{
  "experts_per_token": 2,
  "norm_place": "pre",
  "norm_eps": 1e-05,
  "rope_base": 10000.0,
  "rope_fraction": 1.0,
  "qk_norm": false,
  "init_std_o": 0.0,
  "beta2": 0.95,
  "weight_decay": 0.0,
  "final_lr_fraction": 0.0,
  "seq_len": 256,
  "doc_mask": false
}
Below are experts of layer 8 (counted from 0) of a mixture-of-experts language model. Rows are named router (the router's row for the expert), down (a neuron's output weights, with its number) and show model dimensions 128-255. Each number is 128 + 24 x the weight over its row's rms, rounded and kept within 0 to 255.
After each expert's rows: "raises" lists some tokens whose logits its average output raises strongly, later layers aside. This comes from a sample of Wikipedia text that the model never trained on.

# expert 16
router [131 104  95 116 105  84 145 119 171 152 120 127 136 108 113 135 120 137 174 129 115 101 122 105 124 123 125 105 136 138 131 149 130  55 128 125 133  86 145 137 117 113 160 136 129 129 153 105  97 150 159 116 114 123 125 114 142 126 118 122 132 154 140 105 162 133 112 104  86  82 122 120 136 134 139 112 149  93 155 111 122 137 172 158  97 162 125 112 106 101  99 106 146  48 135 102 121 104 111 148 129 143 116 121 151 114 162 143 120  82 134 151 129  92 151 124 134 126 157 102 143  63  91 136 118 106  84 138]
down0 [131 109 145 129 139 170  84 138 113 106 163 128  97  93  96 125  91 102 129 102 134 145 133 126 108 144 143 110 119  99 162 181 156 105 144 167 150  80 156 134 145 115 127 179 143 132 133 131 110  93 173 140 115 153 131 125 100 121 154 136 120 128 106 144 122 115  93 162 138 145 120 147 159 126 136 136 169 108 133 153 142 167 104  80 146 109 184 175 128 122 129 125 131 122 127 121 122 120 124 126 106 133  97 157 134 108 114 186 134 125  82 137 100 178 135 144 118 111 149 113 128 173 132 149 132  72 103 143]
down1 [ 91 172 121 137 150 154 113 129 148 132 159 140 184 149  96 124 126 112 143 144 156 117 102 134 110 115 125 115 170 145 124 102 149 126 161 101 187 133  85 114 158 143 113 137 137 108 102 103 153 143 127 138 146  88 149 143 139  95  71 173 119 179 131 131 149 105 113 136 157 125 140 148 133 170 158 177 109 101 106 112 120  62 116 152 134 125 141 176 107 199 141 117 109 133 124 122 147 119 147  77 101  89 128 165 111 121  86 154 119 116 106 151 139 139 162 120 132 112 104  88 105 116 146  99 149 136 135 124]
down2 [ 97 175 139 190 122 149 137 131 144 155 151 138 144 145 109 115 100 103 140 135 134 106 144 131 114 148 120  95 144 102  76 166 101 112 129 147  99 128 157  97  95  96 109 157 144  93 160 165 101  89 116 153 124 137 121  94 119 139 106 103 131 133 135 125 123 134 108 170 118 139 124 114 126 142 143 118 120 135  70 145 137 143 138 152 147 129 142 147 162 123 126 107 105 176 157 124 138 139  31 139 119 129 135 121  95  94 129 128 145 116 123  88 140 159 133  95 116 146 113  88 151  92 143  99 146 121  88 141]
raises: "u", "i", "ic", "us", "il", "k"

# expert 23
router [126 117 120 167 144  97 162 159 164 122 113 110 108 114 167 160 144 123 160  95 152  83 116 125 143 104 116 121 127 118 137 156 166  93 174  87  98  87  93 111  94 133 118 148 121  96 160  91 154 125 164 167 134 103  98 146 141 148 115 123 137 129 119 137 123 147 133 153  98 101 105 136 118 155 149 111 162 108 138 132 134 106 128 113 131 149 133 150  80 115 115 135 124 117 132 144  94 113 140 110 124 134 128 150 162 106 134 134 123 127 132 106 100 151 124 176 130 110 159 114 135  75 131 113 149 102 126 155]
down0 [124 107  98 170 137 139 144 112 134 125 141 130 101 118 135  69 128 105 136  99 118 128 108 145 119 199 147 121 153 107 159 192 116 134 192 160 139 116 103 115  97 135 114 125 108 135 131 171 157 108 113 167 145 107  93 141 103 130  97 108 107 162 157 137 141 154 135  97 124  88 130 112 107 162 125 148 114 105 112 132 142  79 173 133 139 120 137 151 112 199 180 133 122 171 127 117 110 100 104 113 139 107 124 124  99 117 127 123 120 142 172 103 140 111 133 142 110  89 102 105 119 110 119 117 151 131 119 142]
down1 [169 135 133 178 134 129 100 115 120  99 124 129 105  80 193  99 129 133 100 159 163 140 141 157 114 128 161 101  96 119 139 118 127 120 141 126 153 124 114 119 101 130 159 124  88 102 113  99 126 120 138  85  79 114 142 120 103 173 146 130 154 122 138  85 137 137 121 125 148 162 123 135 167 112 129  88 102 115 115 146 108  88 128 129  90 156 146 155 124 117 102 139 103 114  98 143 126 166 129 157 105  87 119 107  97  67 180 133  93 134 126  95  90 113 109 161 126 120 150 153 110 104 147 112  99 112  87 121]
down2 [132 133 103 146 137 105 161 161 116 105  95 129 135 102  87 123 112 136 132 136 120 135 131 140 101 146 135 108 111 142 132 166 136 126 136 155 155 128 133 136 125 117 141  88 125 122 161  99 185 158 115 123 124 118 111  92 177 123 140 138 121 124 133 108 137 139 137 117  91 142  97 118  97 118 134 118 142 123 131 135 167 140 146 169 124 196 120 120 123 154 129  92  84 162 137 121 154 150 148 140 118 131 150 161 131 170  75 116  84 135 133 130 139 165 121 103 142 134 180 147  91 143 119 126 120 140 114 135]
raises: "is", "ab", "am", "or", "on", "ian"

# expert 7
router [150 183 132 114 127 182 134 101  97 113 106 104 107 136 107 137 124 168 142 148 126 110 132 117  75 101 108 130 171 137 151 120 104 135 129 165 106 133 123 154 178 134 134 172 128 161 132 133 112 163 113  93 169  98 118 119 175 113 110 128 173 114 160  94 118 151 103 166 117 127 150 121 141 103 167 114 111 142 165 172 111 117  72 133 165 106 140  93  84 150 154 138  77 169 142 118 147 159 100 112 116 115 108 108 142 125 144 119 150 121 121 145 150 150 123 114 166 136  69 131  98  96 111  86 177 154 141 136]
down1 [108 173 112  70 162 140 155 149 141 128 141 116 150 127 160 145 151 108 118  88 137 150 123 134 132 177  95  73 127 131 111 167 143 141 166 152 153 123  95 121  96 154 120 103 156  85 141 116 123 145 125 119 157 144 134  99 123 128  76 183 129 112 145 134 132 135 119 115  84 121  85 134 130 128 156 126 119 160 132 107 198 143 121 137  65 170 150 137 146  99 124 132 167  78 108 116 153  99  90 116 155 134 139 165 133 203 132 139 154 156 108 132  87 136 106 110 132 100 159 134 104  92 107 143 119 119 132 119]
down2 [150 146  54 175 145 135 129 129 131 128 180 101 153 116 120 120 194 103 108 118 105 131 161 141  92 107 146 104 107  59 147 133 119 129 182 131 122 116 161 127 132  77 119 113 130 180 142 117 161 137 107 129 168 107 136 134 103 112 117 159  99 147 143 135 125 164 151 123 102 148  91 125 118 121 137 121 159 109 135 146 133 132 131 187 112 128 146 168 153 128  64 144 153 142 117 125 117 160 141 154 151 117 154 126 113 124 128 155 116 144 138 107 120 107 106  90 102  85 133 136 129  77 143 124 121  98 142 138]
down3 [124  94 125 151 136 121 128 102 142 168 131 161 110 161 126 185  99 129 103 163 113 121 109 118 122 116 119 134 158 104 126 105 140 139 157 166 122 110 119 178 118 122 142 146 139 136  80 183 120  91 149 147 144 114 134 120 156 170 107  78  97 124 121  77  75 149 117 157 138  79 140 113 126 122 120 116 148 118  84 116 134 164 140 154 133 118 110 126 108 129 153  99 125 120 145 181 142 186  97  99  90 104 172 140 117 110 180 125 162 167  82 115 119 135  97 153 113  93 150 135  98 127 134 137 109 114  92 120]
raises: " and", "s", ",", " (", "'"

# expert 0
router [156 130 169 108 114 129 100 100 100 144 103 178 122 136 155 154 117 131 149  93 124 167 160 118 145 105 139 124 156 159 154 156 170 146 101 119 153 126 143 137 161 127 129 126 166 114  83 120  95 153 136 129 155 127 136 122 106 112  87 148 110 169  77 157 128 130 143 142  90 106 100 121 148 122 100 144 128 138 137 159 147 128  92 123  86 138 137 107 138  74 122 165 125 120  86 145  98 137 139 141 103 109 124 132 130 112 132 113 120 127 107 135 162 139 146 134 101 106 188 153 151 151  91 126 144 133 116 186]
down0 [ 94 120 158 136 134 106 106 135 175 129 131 168 189 129 151  83  84  90 106 122  88 140 120 172 117 162 104 132 168 122 125 135 128  97 117 106 130 103  93 171 111 139 148 138 133 104 156 141 131  97  95 136 134 144  95 117 129 126  64 119 127 180 125 121 135 136 148 138 179 148 132 107 132 130 128 177 160 135 116 116 114 138 108 145  96 150 168 135 130 146 135 117 118 123 163 144  88 101  80 117 146 139 118 102  92 114 116 185  97 172 130 168 133 120 131 134 154 114  92 162 138 130 128 107 173  69  93 135]
down1 [118 127 118 113 125 159 147 144 134 136 123 146 108 122 162 138 117 140 143 152 110 125 132 158 101 123 120 140 120 112 100 104 158 168  84 125 130 175 109 106 180 124  95 119 135 146 152 116 123 143 129 134 139  78  99 120  97 147 152 157 157 109 168 139 144 136 110  98 130 113 121 162 142  95 156 133 110 135  99 131  75 131 120 135 131 126 132 107 137 146 161 143 120 147 148 124 154 137 148 116 137 154 137 110  99 144 147 116 102  95 137 175  98 124 109 175 151 117 177 110 107 186 176 102 138 104 152 110]
down2 [145 102 138  80 136 127 176 150  96 121 120 128 113 126 141 150 131  93 160 148 110 152 153  96 153 106 103 143 123 132 128 101 102 122 107 182 100 129  83 118 119 136  96 149 141 170 157 135 120 121 105 148 173 110 111  82 144 103 123 157 129 125 131  96 150 149 107 125 140 125 110 140 120 115 155 162 102 135 154 106 148  99 101  89 133 161 156 162  83  87 134 146 135 149 151 137 128 110 138 119 124 115 106 104 104  83 114 120 106 154  98 114 133 143 146 130 105 153 139 139 108 125 166 107 118 133 131 186]
raises: " R", " L", " H", " D", " P", " S"

# expert 29
router [138 156 109 135 131 145 115 123 144 110  93  99 130 116  96  90 154 147  91  84 143 141  93 149  70 139 139 149 126 111 103 120 110 164  95 140 121  80 131 173 144 155 119 116 140 141  95 165 131 138  72 109 127 129 120 117 121 161 124 166 127 138 164 145 104 118 109 113 163 103 155 146 127 119 140 136 102 112 105 153  76 117  82 129 158  78 136 122 115 145 104 144 156 124 146 153 143 170 135 149  79 103 127 138 147 141 149  74  83 112 110  69 168 150 113 125 111 183 124 108 123 127 107 117 122 124 129 145]
down1 [140 133 124 157 152 123 166 120 197  97 151 117 128  84 109 129 142 129 119 112 149 130 113 125 124 117  96 113 120 106 132 116 114 128 112 116 177 133 142 107 122 148  88 153  95 171 156 125 108 146 121 129 116 134 131 129 109 129 104 135 119 130 112 140 147 106 135  91 138 121 122 158 134 141 119 129 115 112 138 112 137 163 137 145 129 121 148 137 131 146 159 144 123 166 153 108 123  94  93 174  99 115 141 167  88 157 168 132 153 132  84 139 133 155 222 115 117 117 104 117 156 119 107 133  91 130 180  93]
down2 [ 94 141 162 128 125 155 167 100 126 138  97 115  83 134 131 132  96 119  80 109 194 102 128 124 171 122 123 138 132  97 147 114 146 126  82 146 116 152  99 124  97 145  97 148 144 135  65 112 141 159  99 100 133 107 135 163 148 131 151 125 146 112 155 125 134 138 167 153 176 115 132 104 146 109 144 139 165 112  76 127 102  97 102 109 106 147 132 122 123 150 113 134 125 159 132 139 147 111 114 146 148 174 122 120 147 122 148  82 121 140 129 134  81 103 117 114 102 129  89 148 111 162 110 119 147 121 158 134]
down3 [130 111 145 121 163 130 136 133 136 137 109 130  79  98 108 132 132 132 123 131 129 119 158 110 107 119 169 103 136 143 175 134 130 130 113 143 145 134 123 113 112 109  86 152 113 139 136 142  96 183 127 146 138  91 129 117 140 117  97 131 123 117 137 146 102  95 143  91 127  98 141 154 148 164  72 113 102 134 106 114 185 116 132 115 138  95 145 105 110 104 168  95 120 148 133  95 153 112 161 120  78 142 135 115 149 152 109 151 152 120 154 117 105 135 123  93 154 129 105 123 150 162 139 132 130 110 145 106]
raises: "-", ",", ".", ";", "–", "\n"

# expert 4
router [118 113 100 157 142  91 122  97 128 135 155 125 135 110 128 132 137 111 132 144 144 132 130 120 140 156 130 107  78 130  95 133 120 120  96 141 156 140 197 123  72 147 154 149 133 129 165 138 124 133 117 163 161 189 147 115 136 124 135 155 148 100 142  96 152 118 148 141 136 164 125 141 171 133 136 107 122 109 119 154 158 112 128 144 130 137  95 139 139 156 148 121 141 106 101 143 129 136 164 123 125 169  87 121 182 117  83 126 135 105 146 138 161  80 137 108 127 168  88 114  62 140 136 149  79 138  94 152]
down1 [108 105 186 123 149 127 137 143 104 131 133 124 145 118  90 124 109 108 139 122 112 139 110 103 108 143 154 123  88 151 121  97 136 101 112  90 150 134 132 109 135  99 149  85 132  89 131 139 100 120 116 143 116 146 105 104 118 144 155 118  71 109 120 135  76 167 137 163 130 132 146  98 128 126 131 138 148 125 137 110 150 170 133 154 118 113 115 150 116 133 147 135 131 117 118 109  94 132 129 105 126  80 131 141 112 154  95 132 162 150 105 122 154 181 128 119 135 114 126 137 117  84  67 135 138 122 151 124]
down2 [162 107 120 137 123 121  83 152 131 102 159 103 123 176 148 133 130 107 107 159 105 122 118  94 137 123 170 127 118 118 116 118 127 133 141 123  85 148  87 133 147  77 152 150  95 158 132 107 130 118 158 142  97 134 130 144 101 155  66 151 142 155 108 127 114 133 128 120 121 126 141 134 129  98 155 131 131 114 142 123 120 135 178  86 148 150 135 115 127 151  76  99 121 157 143 130 123 118  90 117 109 116 107 115 139 150 141 106 127 141 178 112 116 148 143 139 173 119 134 126 160   0 138 122 134 158  98 176]
down3 [101 107 114 141 102 113 150 110 122 140 132 163 137 120 134  74 133 112 156 151 153 120 138 142 148 131 115  96 134 148 135  91 113 151 126  79 162 135  90 122 151  66 144 132 110 110 116 120 166  89 155 138 130 110 134 117  85 122 117 163 111 175 146 115 133 172 120 126  99 160 140 118 151 116 119 109 128 136  96 122 108 143 131 148 105 120  77 169 109 143 120 115 121  89 137 125 106  90  66 121 125 126 127 163 124 132 122 151 119 124 152 108 175 137 102 150 139 144 117 124  99 145 114 161 126 140 160  90]
raises: "in", "un", "is", "at"